Experts of a small language model: 16 experts in each of 4 layers.
Below are experts of layer 3 (counted from 0) of a mixture-of-experts language model. Rows are named router (the router's row for the expert), gate (a neuron's input weights, with its number), up (a neuron's input weights, with its number), down (a neuron's output weights, with its number) and show model dimensions 0-255. Each number is 500 + 25 x the weight over its row's rms, rounded and kept within 0 to 999. Numbers have three digits each.
Before each expert's rows: a language model's description of what the expert responds to. This comes from a sample of Wikipedia text that the model never trained on.

# expert 1
It responds to: Early word pieces of proper names right after a capital, in tables, rosters and text, such as G-us, T-uc-son, Los, Fort.
router:519551501538509481501479513493506491524523539510508501472505538503511453500481499478510550486530528510485496525505526500492486543524506505511480498543474496464476507550420464531524491482488511509484491529512539523494488522511480560449479488467533444531460514560530481528517485491475502498438494466486494496559502510524487480524495522506490575492494528531547514509530508475457498486483513472487512499466513508527545523498474499522514506533458485523439547522491499462486540502482454497542513495463506488519505548481473495492509480515491486542483511514499499493498468515526478523457499493484541498511484455450498466512479493445530510512508466513479479523486491505506510519497506470515492448482494508498505501501475465492495508516509517485496519516504517536463542515516519
gate2:504514496484524489489504488504564484560474502519487511505484526479509470498479494440481537476514478484497489479507530500537497515514535493555457519476493529521473465475510508513513475509555526480495510513510533507504477506522509517535501520506483493540531470541491501519477476535520527490531492480526506506499503489509510482486512487509495552565499460492520464478505465536450514502456455534485511536509507544512488510570511479457512556533541510479463521504472472481531494504511535476516494504474497446504474497501506517488504479525487433540510517539506514456470499483512519495511469504481508539468495500499511517512527496451498514484490569483543473526508491475490518505464466507530468482467508528489521483509484512441518505491532493490472501539505489470455523507524533
up2:501463506504537483495510506479467481493506508481575513532488444501504534466469507518504461508501491506486501526487504515481499502533495476493565506496486521486541500502504515494497476492468508495459529482473505544506541496494498492506502522474488519483513478477441468471517470461478463518468530492516496502491506506495512507548480505526531476556488489498496481521497506488538487477546476419502504504475475498480561484496468545497506457503520512532522525498465499498470512520498512498441525534539485492548529466474522451494440496511496566460456512535507470507451478534485487500482463464483489466496505475495485549504540504503486512502487466526450489468527499510497501516529531489482509497511510501465448540478520476537505528497524526472515512506490500493478524523513487
down2:487495521485503535486526468501486502503490528490479522517506487532487520553489533553500502495518509548511468503476517461500488479530469504466526496513525499497483496486505487499503454541494516508471470505476464503509463456528533508497491505508521483506471482512524539468503495540491481470520485498496494485511532488510526484495506455488514505591480509517445496526475523517530438506484469473493508539476498465503524529490523500531490491583466500496557471517534472534478509500479528478525527472527447546512466527513529494535498512470500542495497515539484500527519537508503497503475514489496543506481502509508498532472472488529501508511453514517510557497524535469525448531534509456463525513530517488482476461467503512456535514505471511485487477482492520496536513496471456
gate3:483543515512528468478508480480530518547471463469486555517518535522498507524487494468528478475495483502478559495506511493497488506504486523461483472514466486525490517492493537469520465515500493491530526520493533478548518509544504522473500463499523512491510495496476518514543523504507531542512500496516521472518462478489447450479481531515486484517525492507479456532493457549511485512513477483482483527479411485491529515496472476451475518508510494470518446526499449464458514545495505481543534480523460498501511500447516529488450490510517482520512479497496521495496492519484519522493472510460514495529486487468470464504542533481457481514513515529490491449498504473537527525491536501504497481558505520492465537520498479495502525486510511516466512510478572495488483508501503
up3:499550525490449519513500491477492539498509474486502458516508539472501514543498462489535495514504543491506482443515460495475507488494567510504510493477498518488501499477491477465503518517486481499492514483476481498513509511473536530514475470508493510494501469535451484476477471503515519504512506539494544531518504507486495490526465487515466498480490508537471510507490512466456494460494478488509508453450461507466546519510481498496541529526475538477503509505539462507486504435490480509472502524543476483495475453522507448512495459517495504509423551500478536554502527523452494537509483485484537456490508506494487511485478460520517530468475543518494496507487512472494492488486453502517550519527472507508509531463489504550511535462515485464489495465461502484522476490506549
down3:523468500484473480482466478514498531458515514492487492470517538459499492485490517508524484473524469529496519446484483538540512490510508498471542529482516526504444507497487527510521503474517486519527500498461489477486497512500507508540508516534460474479473529520524452509490471499465542529500470498454465520457523440496518516491487514498461514510491475503505501555535505542513509526538549492515522532506512517488503513508487529510481460515490495537495410534475514534531483507499482524487503507504502505484511515533526498475541485496487550472454486453483501548516509535455486473511491526499490443485466497518504523469476458495541546505484481474501484524493479503522501453520481509456503484468536473483475514507492536521549501484472481521460534521488489456509470484480493

# expert 3
It responds to: Middle or final pieces of ordinary English words and adjectives after a short start, such as fl-aw-less, sm-el-ter, ro-d-s, long, great.
router:480532514566488487509479533506542507545506532497494515458508517515543471467457510484495502504507529466463487500497507506487498517537500470497476501543494498485473461529447512489479519504503475507519455539471495477507522546521513558478545485495535454533496517520522485475506464510472497516482505489503516523533481488510477447511504492493462507533491535526522529474549469464523452496529490489507497471494494469506557521547503518528488514513466511521489497463471528476469560495521492487511477510480486472504511502538482499501480481511516492488486487501510528495500492495527474482444444508458530491540506451516515495514474497454529529508481467518509484532481500520464528557493498475502493477491490533464508516507476484530458489461528507469527521519515517505466535534559503
gate2:551512535550510484483458487466470503495471489538486514462504504498480502485498497514524474499484509487504520475530533455487461477511482469493495519495472485492478514510501516531528496536490513519530502439519553504460516485475496500520506496500480477497521459529463499493525552529476515456474517510524522494496464476517513486511545499547533508470459536511566502535508477516443535472536521484503492484447478527498506477511504472476484527508508499485500536505482526522488541528490523473523460506518491488539514476498530478479490438504550452536487497486501526532519501475531461493508505506503474518480472515446506463517470505513513494508480520463475501541466516532471499524490489537520486504494517484487515469517458537493489515452493543525518581497485527499470504508495488
up2:474534517506485536495524493516520510495518422460512513490511487495518477505508513489528519438513472479465509521513495502469473526459510491483527497481511526498492469512504472491517479515503571491525468486547538526500512508539467516520514528513516503507471482500484498487513532527508497461504494528487556524502486530501493502485498498487497506519479499496502479480508517431506465504483459523510517507472439527508499518470496487472472554467455482524487486516514538489526454491513502473519512553531521494462468499433497501471543504533469457529504514484450557521485468464488458478485509519467470495475516491528490521483497484559496493528531502478501491471469485489474485446525444493475513481535523474497488479480514454486467493526490457508514500509516486538489534517500531
down2:509471514506483485472474517492495507559509506513501492499487462523494487544538493502495520509506514474476502523507499527499484483510494457501510513470471471470477517512499521516532482530507445492545503511534476542516495525540488491495473490521559525469562472522521555527487467479555542468462505505532509508517475485531448472527478470517508509465471544480546486476476489520480481542456504505513494440502466463527487501522536505502481492491503457461488479504489523524537490459560532524493515519517472523511488460489520506469510495517532496471486547532494487525509489494469520499472467544455499501513524476509517500516529488495500483457498489573538490492486537526517518523537480448463507495502509491495533494486468506490483542538532508520495526495516522524480495486513511
gate3:496568530517471532519480492530481500457422495520517521498488503471517443491498501490551517528521524486514494528503517497487481470454443492497490538535481469532498484504524488484543499472539499521468532467474471494507475521501533502529527480498526512469486495511475500498536485474519530518487517481518482525468466520512438481507509509509462467471523494451526553492487553535496484509482485498459503497505488530496467494507530512499500478528527511505449531543473535494483520484468502486495505478490516471505469520511490478509472553473487528525495536513522507498534482467512502464495486501528470500520458491490509503497533554472512495514487514493522452534508501537496481486496523476494514446499471538549519541501493484526536497537552556500545505515500502520510511483483495
up3:540562517543502478528520463471451490517524489498498473523516519485438469468515523477478485472510483529479479554469467527536480453512527481497496483494510517490516575517491520475500526505523486515508457473475519461533517506496513532502493459499479494477524500469532487506472515498508484502511510490476523505467521478486491520528554472491522498434524495497469499518480484514519490518512482567510492507504500506533531503472481461494457513489515503496507481513516526487455534542508530456540511532529486508495512468494490463511496484483482484543529513527507517479541458476461491486493527511464504480471509489488528508500490475502523491480492470522463469475492536475528502534506479535572529452516528501491511462444566515482458516481511508496488511506487498503472484499507478
down3:512460526506488476485506532473507497486497490490482494505495475525451527523466518522519503451474453494521527506530451498536526506455508539501443511507515472476500547493516466516513493464515521514528492525524503538483496507511504501482531530477520528523518527516536499498509486454533516504462491539472464512496530487484491510518477525498465487540509485503509502535492549503524520496508497509494465453534508548449496541537470501517517483525545506501506487511542460500501500513498497489523528493493490501488497458527580508497472487497524509521508515505514536546478499495541503511529476512470491462504464449454518489506523585536495510510519477486476454516470526504472523488454512472464489475516497494525473475492501469438501472521561468513530492503517487485464521501491497

# expert 4
It responds to: Words inside names of nations, wars, armies and institutions, such as United States, World War, U.S. Army, California Law Review.
router:461503550525527489492492553482506494527516531518536474523510548486549474500527480461487518512547511498500527550528518489537487528533509534502484505529528503525479506500497481499480470467527530474469489498450483542524471522534474555475521522501515457494466542525551484528544472512506518462493470475475497469522503532535527471499536525501491516498493510492522498497473518506494499495522494487562477503478496521496513522494493506537508517530491475497494482510516481465488519490498463515513480498501492475504484502479466487485533519465512470528488534469491482466494502489532498548446492480465500515555476500457464467545474462444534474493524495506486477517483469475505481545493479470518516471501509549506486478514457498499505527549579513481493518499496498516490495530528486
gate2:530528473500467525517535540519510498518461511459470552497481469508522510539487539517487469494454498505526498410474504481500464467516464476501496469509533506464507517475467514548449523512494530467425516536512495502478517455504438521503480494498502478491489489510496523513475465523516476473532489506522504476486452514508517481523525530504493487468511504499511489501493553487518516506516509490508485490499472490497510502517514535496500506484514456514447503517532451490509538510516532471512494446496461503485502529494464499468515494532517512523482471531551500483506507472531494508526507533499493537486509545488471543515476529494515524468478495500466513479545504505505537503495496466545498533520531495513497522471521463453484457553481507472509506517521533541493475496462531
up2:475496499547484503527495525482507507485446498556515505454456509503507475506536503502478529510505540500541525475475474495486518466492536471522510461550486495461509493475540473483537457495498463508470502527485490482531523512501470508473505520510513474489500477465519525500521487456562542497472529507502494505489462515449484526511489547536528536522512520499521539495455542547468526491531489483509512526514482489508487503525476515501492459483495502470544507492484509531524496459492476502448461508461460504525502477486490520506534517545503509497548472503523500539515525506510511513506489487481542525545487561462525480484471521499534497525458487535483491523484491517533508501463531491494489499501483525473560505520481492512468507467494466488480453517529503476476497511474562
down2:527484507486484470513498505489509507512510483480439456489472525507540524471476511513496482504453479515512521471523506483471517493479497487517484506540497457495494525481493473527503522475506517467501494522465530501510485520513484540548511507512509491490533506475469510527510514505530560510465520539496466493509465494492475530458490532520485525522501507499524478493477545488465459545491526505497479523483455484471517522514527530527477519505493447481471475497519505509547473481466519471477479499527518444483532503479489489536499483478490507483536479528473556524545523494503479518524495514472517449489531515478471518486543514467476510460501517488509503494457473609490505549489443454474478532488503523519489482482484475522499479485518456489523537499528527491520515515470466
gate3:461452475468471487475538485519465516496485513482551485503514505477492547483479495522509517517520495512467485528539494463516499440509489505512438505490480534513470491514472488533490450505472486497488477521492506523494494495510505509533475520497483502534478516557545455530481482472511496520469549474498493508473474494491497478490539512522478476494496530541518495506486484458480494518559449515581492484499494509543490500475490475529496472462531503501505509485511507520520475507488526545540492510536494488527463455492461495496519509474479545477479509467485500461506509509501509482470530536463481488525512506495541531451497493470550491554502513488530501487464468530500466514461494501504507491457485534478459506478496459447511499507534499459478494474502464507497488547493525
up3:461503515523493477481514483509457534476511561503515470534486456471493494553482502521530510509497489461484533521455546518534491447542498496492457486502474491543451513474500490505518494521491491546481512526496480510483495497494482484489498549505498484517494506526502479525478473476503500495497506489498535512553467541510524494509491530490512557514472544540481531502515503505475527489541479529536455513481497505487516503471502529448524531451512493527537512456445501521503514518470507506496482506487484514493533484469498561507473471525492497495487480523505512486544547550538488516455519515502491488496535527513488556497502495486496521501507501521487487451524476496546476476461512519492523523465487518519486540519511499544501500547472504462511462486492523509465441526535530
down3:485504527457495504467481498525471490490477558499520499504456482494485485492492515525516474523485512460516526467480487515493493499465542465554451487538478487487523503509532531504491564504501542510518543571482482487507540521508491465508514471485470510529505462548487486495491509533514544534504485505461452480494506463494504499472504470507491456483527518523528538548483488514561516541452510530493524463462474455526491499495488519533528519518478545525491537515504498491472531524493519513538470478478528471521552547494485481499501494557468512524473494500438523516508488478484489477507538498510503489524500498494480530499487517496507457488497455481520488522502503528495503530523508501498530477528523503472469523501529480445505529454499502497519518475491486542477492525520500